Weights of a small mixture-of-experts language model, trained from scratch on English Wikipedia: a sigmoid router, a shared expert of 192 neurons.
Below are experts of layer 4 (counted from 0) of a mixture-of-experts language model. Rows are named router (the router's row for the expert), gate (a neuron's input weights, with its number), up (a neuron's input weights, with its number) and show model dimensions 0-255. Each number is 50 + 12 x the weight over its row's rms, rounded and kept within 0 to 99.
Before each expert's rows: "gets" lists some tokens that make up at least twice as much of what it gets as of all text. This comes from a sample of Wikipedia text that the model never trained on. Tokens count by the router's weight.

# expert 11
gets: "-", " |", "|", " |\n", "\n", " in"
router:70 11 61 45 31 48 62 47 61 65 45 65 63 33 46 15 35 61 58 72 54 31 57 53 35 58 60 29 62 35 44 44 50 44 52 65 57 54 53 36 47 64 63 44 49 46 46 35 72 55 40 66 42 22 55 52 61 55 52 64 47 36 47 69 50 41 33 51 43 45 48 52 39 43 60 42 28 25 28 47 72 49 48 34 37 43 47 34 46 63 52 51 46 52 32 39 45 41 52 56 54 41 53 29 74 30 59 57 69 50 66 41 46 50 62 66 57 60 58 45 51 40 55 25 45 58 59 40 47 57 43 61 59 69 46 57 39 59 44 53 56 59 41 70 66 47 38 49 44 65 49 37 54 54 52 54 61 58 58 60 21 42 58 26 65 34 68 48 36 71 47 48 69 59 53 66 65 81 45 62 40 46 50 45 46 47 37 50 60 35 55 57 15 51 43 37 53 51 67 66 59 55 29 51 44 27 51 63 46 36 33 29 65 51 45 63 51 54 61 46 48 57 56 48 53 51 56 66 67 64 53 59 48 54 66 60 28 63 44 42 48 62 61 67 58 36 50 52 38 64 50 54 58 57 64 53
gate4:53 50 54 45 62 35 47 63 42 37 59 53 67 48 60 51 47 51 28 34 31 59 59 49 49 39 67 55 72 49 51 17 55 64 59 50 68 57 39 50 59 65 36 53 59 52 53 57 60 42 45 55 70 83 55 55 69 63 41 49 53 48 47 69 47 71 58 66 54 46 53 42 40 13 41 49 48 71 53 61 37 32 65 61 53 44 46 39 53 39 22 46 62 66 50 49 48 62 50 40 49 47 65 50 46 52 23 66 49 61 45 47 51 36 44 24 36 39 54 43 51 45 55 60 62 47 45 54 44 32 49 35 60 61 57 53 56 56 45 75 37 39 37 55 43 27 34 46 80 52 48 54 48 40 53 65 46 42 33 60 48 50 49 62 43 55 35 49 43 16 38 54 69 68 39 41 41 56 66 48 56 50 66 58 33 43 60 44 64 62 41 63 59 62 55 61 71 55 51 52 36 52 46 40 61 81 18 56 60 66 35 60 55 43 67 39 57 46 52 46 34 51 49 45 49 45 59 78 33 39 50 44 51 42 44 64 58 64 45 65 47 64 57 49 39 35 51 87 46 38 75 39 52 50 30 61
up4:45 66 77 41 37 39 42 45 32 35 47 45 43 71 65 54 52 52 45 36 46 69 60 38 46 41 57 54 74 51 46 41 41 49 45 47 58 51 39 62 59 63 43 53 75 51 63 44 52 32 57 79 57 64 50 69 71 64 40 45 70 56 72 47 49 61 59 60 47 58 59 42 41 19 35 46 58 73 48 65 41 31 52 69 56 40 43 40 61 35 42 50 80 69 48 40 61 51 47 49 48 56 74 52 39 52 38 55 65 41 38 52 59 49 44 28 34 40 64 43 55 39 58 70 64 46 35 32 41 28 41 49 45 62 53 52 51 59 53 53 40 43 35 47 47 46 42 46 86 40 52 63 44 45 58 47 51 52 39 49 58 47 53 65 55 61 21 59 45 22 22 56 58 62 50 46 26 45 67 51 61 40 67 66 46 47 70 51 57 52 48 69 50 56 56 59 61 57 41 59 39 51 43 57 75 75 26 59 59 48 44 61 60 22 62 48 54 37 50 63 40 43 53 51 34 49 41 56 34 38 47 34 60 53 36 57 55 64 45 58 49 68 48 46 26 44 42 81 59 36 50 48 50 44 38 63

# expert 7
gets: " (", " \"", "20", " L", "S", " A"
router:49 34 50 46 53 44 53 62 49 63 53 44 56 24 44 38 62 53 73 82 38 45 42 44 57 40 54 27 42 56 35 52 57 50 50 65 38 67 44 65 38 77 59 36 53 43 42 44 64 64 39 53 59 24 53 36 55 52 52 57 51 28 45 66 64 60 37 47 41 59 45 54 46 63 72 45 35 38 55 44 73 55 52 28 44 56 66 50 54 51 66 61 62 36 44 42 52 45 60 51 51 41 52 39 71 32 64 63 56 44 52 53 34 50 64 53 48 59 40 34 73 47 66 21 43 59 64 43 46 65 61 35 57 53 34 65 49 61 40 34 47 54 52 68 78 44 48 67 24 72 42 29 56 56 61 69 63 47 50 50 30 31 61 27 48 54 63 30 36 52 55 42 65 59 43 56 62 46 43 72 39 35 50 36 45 50 40 45 55 40 55 51 47 54 53 41 48 54 64 71 58 65 47 42 31 39 63 63 25 47 28 44 47 72 68 51 46 50 65 45 27 58 62 61 69 52 63 48 50 59 60 56 44 51 69 52 27 58 47 44 41 55 59 46 64 42 56 27 38 50 45 39 70 41 81 48
gate2:58 65 69 61 44 44 48 42 39 36 71 59 70 55 55 55 55 70 41 39 48 62 54 43 42 57 58 43 54 53 48 41 52 66 44 36 71 40 51 51 59 44 34 61 53 63 46 47 58 34 57 54 50 64 31 58 34 45 26 33 43 71 64 58 48 46 69 59 51 57 69 71 59 43 47 64 50 57 54 42 53 56 51 43 79 51 48 40 74 61 34 31 45 54 62 63 31 49 34 46 60 65 48 58 58 69 34 40 40 42 50 64 63 41 37 41 52 45 48 54 63 51 63 45 58 49 27 42 60 36 46 58 42 56 55 57 57 41 40 51 35 39 61 45 34 57 60 58 42 20 45 52 31 38 36 45 53 72 60 33 53 64 36 66 57 49 54 63 76 73 14 53 42 47 59 38 35 47 59 54 70 43 66 68 52 77 78 57 36 51 55 64 48 40 63 70 42 32 23 41 62 46 49 42 56 39 56 45 49 60 43 44 52 44 48 43 17 57 40 69 58 43 51 46 52 63 44 56 40 32 40 47 71 50 32 49 42 42 65 71 61 40 36 67 32 69 28 48 40 54 52 61 56 38 46 66
up2:49 73 72 63 65 36 38 43 52 38 61 67 69 55 45 49 54 76 47 57 49 57 58 46 47 54 55 55 54 56 61 45 53 63 39 34 56 25 58 53 49 53 40 67 55 56 53 47 46 48 70 32 60 55 38 54 46 41 26 46 39 43 61 51 57 50 64 64 53 43 65 63 48 43 33 59 59 49 38 35 44 56 54 55 61 64 44 38 56 32 62 33 59 54 67 51 51 51 46 55 64 72 59 41 58 62 53 48 45 34 41 55 45 26 25 39 42 44 32 65 60 53 57 65 51 34 18 38 57 42 42 46 35 61 44 51 69 41 52 70 45 72 68 54 45 53 55 47 59 17 57 54 40 35 46 42 37 73 64 42 41 51 49 58 50 62 44 54 67 75 32 55 61 50 61 18 37 52 58 49 60 46 48 62 45 77 71 42 45 54 49 39 65 50 69 77 41 44 40 38 39 51 57 43 49 58 53 42 55 50 39 51 25 50 60 40 35 47 66 71 75 48 43 49 60 42 53 44 37 32 44 67 84 56 23 57 38 54 68 66 58 49 42 53 33 58 41 56 24 57 51 60 43 37 49 74

# expert 12
gets: ",", " the", " |", ":", " and", " by"
router:37 68 36 41 57 43 61 50 28 63 37 48 42 48 29 47 60 35 57 54 55 48 29 69 59 40 45 34 19 47 34 43 33 59 44 19 38 60 49 48 51 51 60 41 40 38 39 79 45 71 50 74 55 58 62 41 64 57 51 62 51 23 28 31 54 58 42 42 40 34 35 39 64 71 33 49 49 43 81 52 50 59 46 64 47 59 46 70 42 43 59 48 67 52 46 54 55 54 59 57 39 42 66 49 62 49 54 66 44 50 39 47 28 41 56 40 50 65 71 30 46 69 42 47 45 61 57 55 50 60 56 51 62 38 50 47 56 66 54 33 56 56 44 36 51 50 58 65 41 67 56 41 59 53 62 70 46 37 45 25 35 44 54 58 26 45 34 57 40 32 62 31 56 30 34 44 50 39 32 53 39 49 45 65 44 33 49 53 46 58 36 56 67 49 51 65 25 61 60 63 30 49 66 41 58 37 43 58 41 39 46 69 23 39 71 60 63 38 58 42 45 43 36 52 35 40 54 35 48 59 55 48 48 32 55 45 46 68 35 30 41 55 56 16 25 51 60 53 49 48 47 46 55 44 41 52
gate2:62 36 64 69 56 51 65 56 31 38 43 51 61 49 35 30 42 63 50 56 48 50 46 44 75 65 26 52 44 56 41 62 46 67 43 56 55 58 32 59 65 65 47 40 65 50 57 44 54 43 51 43 48 59 52 66 41 60 45 66 61 55 62 56 48 35 61 44 64 53 46 67 68 39 63 48 42 44 67 60 64 53 43 45 83 47 60 53 67 56 37 51 61 58 58 42 45 58 46 43 51 61 55 72 35 66 66 23 46 48 75 44 66 56 30 54 31 27 41 57 78 43 65 53 48 44 29 47 51 51 55 58 39 37 61 28 63 48 45 49 33 41 39 41 43 46 19 54 56 57 59 32 47 44 48 53 56 54 58 42 49 62 51 47 58 57 50 67 45 60 46 47 09 59 63 58 40 68 46 34 66 56 33 68 76 58 53 48 60 63 66 43 39 55 65 62 70 36 43 39 47 51 48 72 66 51 55 43 25 69 36 52 64 61 43 38 55 52 48 47 25 34 30 50 55 53 44 52 41 29 44 18 53 49 44 20 59 51 53 53 43 47 50 44 34 56 34 34 43 55 62 36 70 51 48 42
up2:63 38 53 54 59 52 75 59 49 38 38 43 72 42 37 25 43 59 48 44 52 38 50 47 67 52 30 49 43 55 38 69 54 66 46 72 59 63 30 68 54 60 54 40 68 34 43 47 45 57 54 44 50 54 52 56 48 58 53 67 45 44 48 55 56 36 46 46 62 62 40 59 72 56 70 41 53 44 59 53 54 52 31 53 75 53 67 61 64 46 45 63 51 56 52 39 50 58 43 45 62 60 49 72 26 60 61 16 41 40 70 46 65 45 47 65 30 24 45 58 68 50 55 50 42 51 30 50 56 57 65 36 45 29 54 27 54 54 56 43 44 49 35 47 41 36 26 47 61 62 56 30 49 53 59 61 49 56 55 39 37 56 64 45 65 56 61 61 41 52 55 42 14 52 67 62 48 67 52 30 53 40 38 64 75 57 48 43 59 57 55 34 48 54 55 55 63 48 49 40 36 57 50 66 75 50 68 45 37 66 34 56 68 60 49 28 62 45 50 41 31 33 30 61 48 63 48 39 46 30 50 21 45 47 51 15 70 55 49 61 45 61 54 48 37 48 42 38 52 54 77 41 65 47 30 31

# expert 8
gets: " ", " (", "19", "20", ".", "–"
router:40 27 47 37 60 51 65 70 55 64 40 74 72 29 36 57 40 59 75 65 39 42 39 50 57 32 56 47 45 62 53 51 60 46 56 60 58 63 49 60 37 60 57 53 58 53 50 38 76 57 36 46 50 40 56 46 42 52 59 39 53 39 36 69 59 44 39 31 36 70 47 52 44 62 58 56 45 45 46 37 74 53 50 28 46 50 57 47 48 63 60 62 44 48 74 37 52 38 54 57 75 33 35 38 66 54 51 72 50 52 57 39 48 36 42 53 57 71 35 43 57 68 59 25 35 45 69 52 43 52 57 45 67 56 55 65 67 52 46 44 38 57 46 54 67 40 47 52 36 65 54 27 54 47 62 58 60 48 51 45 33 63 62 14 52 65 53 44 30 53 50 53 62 42 44 42 52 43 63 58 54 45 56 33 44 64 37 61 57 56 50 55 40 30 45 57 50 60 60 59 60 61 60 34 37 60 75 64 49 60 33 41 51 61 66 51 42 67 38 29 36 70 51 42 79 48 64 57 33 51 59 53 41 55 62 31 24 54 47 60 60 58 60 31 82 32 53 39 38 35 48 47 69 29 74 46
gate4:44 65 53 63 48 63 67 35 39 36 38 68 48 63 75 45 53 39 43 52 56 57 36 34 51 76 51 53 73 44 71 64 59 63 55 55 67 38 36 54 36 32 39 45 42 54 50 49 32 65 50 37 61 38 53 60 51 53 47 64 39 44 51 41 59 58 52 60 55 27 48 65 66 51 59 50 53 61 60 57 48 21 50 50 58 61 53 48 51 60 51 50 64 48 55 59 39 49 50 66 52 52 53 66 28 46 44 59 42 42 26 61 47 31 78 35 40 52 59 49 41 51 60 77 71 32 49 21 45 51 28 67 33 48 39 73 51 54 42 50 42 37 48 55 42 53 61 51 46 28 45 59 40 37 45 33 41 52 42 49 56 45 50 69 36 61 54 41 44 40 29 30 57 49 57 39 07 48 46 68 42 60 39 64 56 47 56 46 37 47 73 66 55 35 53 55 41 45 22 57 42 56 39 39 22 64 22 37 29 42 52 24 53 50 63 58 31 49 47 54 46 46 56 43 50 69 37 75 40 50 60 42 59 34 29 52 64 40 62 46 54 59 39 56 19 44 53 53 47 55 43 50 40 54 48 58
up4:61 67 60 60 48 62 56 31 46 44 27 36 52 38 73 37 56 52 43 44 62 51 48 34 58 85 38 61 65 54 50 58 48 58 48 39 51 25 37 63 60 52 36 48 67 48 51 52 58 56 54 39 59 40 45 71 42 50 30 51 54 56 50 40 42 51 54 60 72 47 57 70 65 46 63 54 51 57 52 49 47 32 49 34 64 36 39 44 51 44 28 47 67 57 50 56 26 49 39 42 46 62 51 73 26 50 42 32 50 52 42 64 52 27 54 41 42 40 59 60 54 45 56 57 68 47 29 28 41 50 13 43 26 43 53 63 49 55 37 49 47 36 44 52 51 55 62 50 43 28 64 57 40 36 48 40 31 64 49 57 55 42 42 50 48 50 60 43 48 37 25 39 63 41 61 46 18 59 58 38 51 48 46 71 66 52 57 42 51 44 62 61 41 42 74 56 47 37 19 56 44 49 35 37 40 62 36 25 45 35 48 48 54 41 46 48 24 62 58 72 63 41 64 42 33 57 37 65 39 43 56 29 67 55 32 36 62 27 78 56 58 50 40 63 39 54 45 50 39 74 48 58 48 44 56 62